From a checkpoint of a small mixture-of-experts model trained on Wikipedia: width 160, a shared expert of 128 neurons.
Below are experts of layer 3 (counted from 0) of a mixture-of-experts language model. Rows are named router (the router's row for the expert), gate (a neuron's input weights, with its number), up (a neuron's input weights, with its number) and show model dimensions 120-159. Each number is 50 + 10 x the weight over its row's rms, rounded and kept within 0 to 99.
After each expert's rows: "mostly gets" lists some tokens that are sent to it at least half of the time. This comes from a sample of Wikipedia text that the model never trained on.

# expert 10
router:46 21 49 59 54 50 45 61 58 48 50 60 54 54 66 43 51 45 52 56 41 65 48 43 47 55 49 51 62 43 71 60 35 40 41 56 53 71 51 41
gate0:60 46 41 66 38 60 57 32 55 52 48 52 55 61 65 47 56 51 38 43 52 46 48 43 48 71 45 47 45 47 45 38 53 47 54 62 59 48 40 56
up0:57 47 54 54 43 35 42 56 46 27 64 56 43 42 58 54 59 44 42 32 45 43 60 78 35 55 30 37 48 51 36 62 55 45 49 63 40 45 56 53
mostly gets: " |\n", ".\n\n", ")\n", " \"", "==\n", "==="

# expert 7
router:35 40 42 52 57 60 43 50 56 42 57 50 34 66 55 47 36 43 45 51 46 45 61 51 34 58 50 24 37 32 62 51 62 57 67 40 53 73 55 57
gate0:40 54 48 54 36 65 39 49 34 59 54 48 48 49 55 69 39 50 77 53 64 57 62 51 53 53 71 58 52 62 57 70 42 40 67 36 55 55 37 47
up0:63 56 53 46 54 60 53 59 54 39 68 50 49 50 54 62 55 72 55 59 43 56 47 48 27 47 64 60 35 74 54 59 55 55 64 41 34 66 56 42
mostly gets: "artment", " government", " Union", " Street", " JPL", " President"

# expert 0
router:55 40 58 78 41 47 77 63 60 33 32 64 58 51 57 38 50 29 51 53 44 36 51 51 39 47 52 55 47 45 47 52 62 55 62 52 41 39 32 44
gate0:61 40 64 57 56 60 45 59 53 50 42 60 51 49 31 61 51 40 63 61 46 26 68 43 56 61 49 37 43 57 51 36 56 37 64 49 46 50 59 39
up0:47 47 71 68 47 41 50 50 60 48 59 51 52 54 54 54 54 50 50 32 45 51 39 57 29 45 52 53 39 36 40 38 59 69 49 55 37 56 51 51
mostly gets: "ed", "ated", " would", "ered", "ired", "ted"

# expert 5
router:45 57 74 51 62 48 49 50 42 46 61 31 51 57 56 49 45 58 36 41 68 30 59 59 41 57 47 50 22 43 50 31 54 64 39 49 51 56 49 48
gate0:44 62 46 60 68 47 48 59 67 64 54 43 38 47 61 54 49 48 55 48 44 41 48 54 43 55 46 51 59 52 53 51 62 54 65 50 42 68 57 60
up0:46 59 49 48 57 47 56 51 49 49 45 45 53 42 40 54 40 47 41 39 65 45 41 54 59 36 41 42 54 49 47 57 49 56 68 36 62 59 47 57
mostly gets: " pre", "″W", " fem", " Par", " Cap", " Mount"

# expert 6
router:39 46 59 48 60 56 45 64 52 40 46 53 51 53 69 68 52 56 33 42 49 26 60 62 41 44 60 60 32 36 42 45 48 45 59 56 51 55 45 55
gate0:70 59 48 52 54 60 45 32 67 35 70 51 53 57 55 59 39 51 52 54 43 55 46 52 43 74 41 45 45 59 60 61 54 41 43 39 46 53 38 35
up0:53 60 30 59 53 42 65 59 45 55 42 37 39 61 56 64 56 47 49 36 57 28 58 55 58 37 27 50 51 57 59 38 45 50 57 53 47 47 44 38
mostly gets: " Indian", "ian", " English", " Italy", " British", " French"

# expert 2
router:55 33 56 56 63 72 58 50 59 33 24 47 57 51 59 46 42 60 46 54 40 56 71 68 52 51 53 55 46 49 53 32 46 41 31 48 42 62 43 45
gate0:45 45 60 54 65 53 51 27 41 44 60 64 54 42 28 55 70 61 46 57 24 38 56 37 29 44 50 50 35 60 39 40 46 47 51 42 47 49 60 60
up0:36 35 60 58 57 53 52 53 54 47 52 55 46 56 53 49 46 63 41 53 37 58 49 21 32 51 39 37 42 79 45 28 51 48 49 42 44 48 55 47
mostly gets: " (", " ", "–", "/", "(", "_"

# expert 4
router:50 50 61 62 48 60 49 60 42 30 51 59 55 55 55 39 66 37 54 59 50 37 49 53 34 48 51 51 56 49 55 52 54 56 48 55 62 43 28 40
gate0:57 31 60 60 55 48 48 57 47 58 48 51 47 45 52 45 65 48 25 56 53 36 45 41 54 41 42 53 60 35 45 60 47 35 50 40 47 70 47 51
up0:65 61 49 42 61 75 67 46 42 46 49 26 56 56 49 52 30 56 49 53 36 42 37 45 54 55 46 56 42 57 42 55 65 51 57 37 49 34 45 41
mostly gets: "s", "ers", "es", "ors", "os", "ens"

# expert 8
router:42 45 65 43 57 68 64 53 58 42 44 35 45 56 50 36 65 65 51 36 52 51 41 59 41 62 62 57 46 46 49 42 54 37 47 53 42 44 52 61
gate0:33 58 50 59 63 25 47 28 65 36 48 44 53 54 54 57 48 59 50 53 46 54 33 82 52 62 29 60 57 43 39 45 49 53 60 53 42 45 49 66
up0:46 35 40 50 50 36 67 58 51 61 52 42 32 39 43 56 41 59 59 55 58 45 47 59 53 47 49 58 52 50 68 53 35 39 48 49 52 52 57 46
mostly gets: "1", "2", "born", "3", "4", " comple"

# expert 12
router:45 28 55 63 55 50 51 48 37 44 47 46 54 69 53 35 48 65 39 61 39 36 38 65 46 47 53 40 52 45 62 59 65 59 38 55 50 45 50 66
gate0:57 55 48 61 53 57 25 34 64 59 42 54 38 50 65 55 59 58 58 46 46 40 50 42 39 63 40 53 40 57 49 58 73 46 50 56 58 53 48 53
up0:36 59 54 46 50 53 54 63 48 26 35 58 44 52 43 43 51 49 43 61 55 75 47 34 47 52 40 72 67 48 52 32 44 61 47 58 40 45 50 48
mostly gets: " the", " a", " The", " his", " an", " it"

# expert 13
router:52 39 49 63 60 54 46 53 49 49 41 56 31 76 55 47 56 41 26 45 47 43 46 61 60 52 53 47 37 41 55 52 64 39 59 47 53 53 44 61
gate0:51 44 50 45 53 50 63 49 59 30 18 48 50 51 49 36 41 50 48 48 72 37 42 65 57 42 63 46 41 49 55 39 59 45 47 60 43 32 57 51
up0:62 67 79 50 54 44 34 53 47 36 48 53 52 58 49 56 38 53 47 41 52 34 38 54 51 51 37 39 43 39 55 60 33 50 44 36 47 54 57 36
mostly gets: " |", " and", " but", " or", ";", " —;"

# expert 11
router:48 46 40 53 57 58 59 56 44 58 55 57 43 57 59 47 48 45 38 41 51 56 53 45 59 59 62 52 53 28 45 48 50 43 67 37 63 49 45 43
gate0:44 57 40 34 50 49 51 42 43 51 52 62 53 53 42 79 56 63 50 51 48 47 32 39 53 53 51 43 46 38 52 59 46 55 59 46 51 68 36 48
up0:33 68 42 61 42 48 71 53 53 43 45 41 48 47 33 51 34 47 51 43 79 50 52 55 54 42 52 50 40 53 44 53 37 43 47 35 56 51 56 22
mostly gets: "l", " El", "í", " Jos", " Mil", " Sam"

# expert 1
router:32 46 44 70 49 65 49 48 53 62 35 39 36 51 65 36 67 42 57 36 48 46 76 57 46 60 50 41 48 64 66 51 44 51 57 28 58 62 51 52
gate0:49 50 48 37 45 53 57 51 69 64 40 50 44 56 56 49 62 56 48 40 39 55 24 54 46 43 57 53 64 49 43 55 30 41 58 46 35 42 55 41
up0:43 42 35 62 57 56 52 53 61 37 49 54 56 45 55 47 50 40 45 50 42 38 36 62 54 43 42 42 46 53 60 47 46 32 27 57 39 57 46 45
mostly gets: " Bro", " Ear", " You", " Em", " Har", " Mag"

# expert 9
router:53 47 40 48 49 72 73 47 38 49 62 65 47 38 43 55 55 38 50 33 58 58 62 61 50 52 69 51 58 59 58 54 45 39 38 34 38 44 49 48
gate0:59 45 42 39 33 54 57 70 62 34 60 46 54 24 46 52 67 63 50 33 59 43 30 53 46 56 66 55 52 46 44 61 52 37 50 61 48 52 58 51
up0:41 42 43 58 43 54 48 67 61 52 59 41 48 53 35 71 49 60 39 41 64 22 44 37 63 47 62 38 42 47 52 59 54 43 67 40 61 58 50 35
mostly gets: " J", " H", " K", " W", " Y", " B"

# expert 3
router:52 40 39 56 67 52 57 60 44 45 31 63 42 55 34 43 49 55 49 52 40 46 54 56 43 37 62 52 45 44 47 41 67 59 44 57 33 26 44 60
gate0:34 44 52 43 58 37 35 55 49 50 45 41 52 60 32 56 56 54 64 60 46 55 60 55 64 29 56 49 51 47 53 69 70 69 43 50 37 51 66 57
up0:52 49 47 43 61 36 29 44 40 60 58 30 50 59 53 51 53 68 55 48 49 59 47 61 66 54 59 40 51 41 53 70 40 54 60 68 70 51 59 56
mostly gets: "ad", "ien", " land", " educ", " Den", "en"

# expert 15
router:56 50 41 48 52 54 61 52 46 52 34 54 38 56 38 41 33 57 39 67 44 50 46 64 54 67 63 58 44 57 34 53 51 63 59 46 46 45 62 35
gate0:68 52 41 54 70 43 64 38 60 52 53 57 40 48 51 67 40 65 45 66 41 65 47 44 48 79 56 43 33 51 42 54 59 61 59 48 60 40 59 36
up0:58 58 41 54 74 46 46 62 34 49 55 60 59 60 49 46 46 51 43 60 44 36 49 50 46 58 47 55 56 75 53 52 41 29 45 53 55 54 55 58
mostly gets: " season", " film", " part", " def", " round", " album"

# expert 14
router:41 46 51 53 49 62 48 55 56 40 43 36 58 51 49 42 56 35 48 57 56 56 69 42 26 53 58 45 60 66 54 48 61 46 59 55 58 40 38 48
gate0:51 58 48 51 55 57 47 37 50 70 42 73 44 40 48 39 52 50 61 38 56 30 70 39 38 45 68 53 72 52 53 67 37 37 35 34 57 61 42 51
up0:47 66 66 56 37 59 55 42 44 36 51 68 45 62 51 53 48 64 50 68 73 47 54 43 54 59 72 43 53 70 42 68 46 52 53 46 44 50 41 43
mostly gets: " g", " int", " dec", " r", " st", " pr"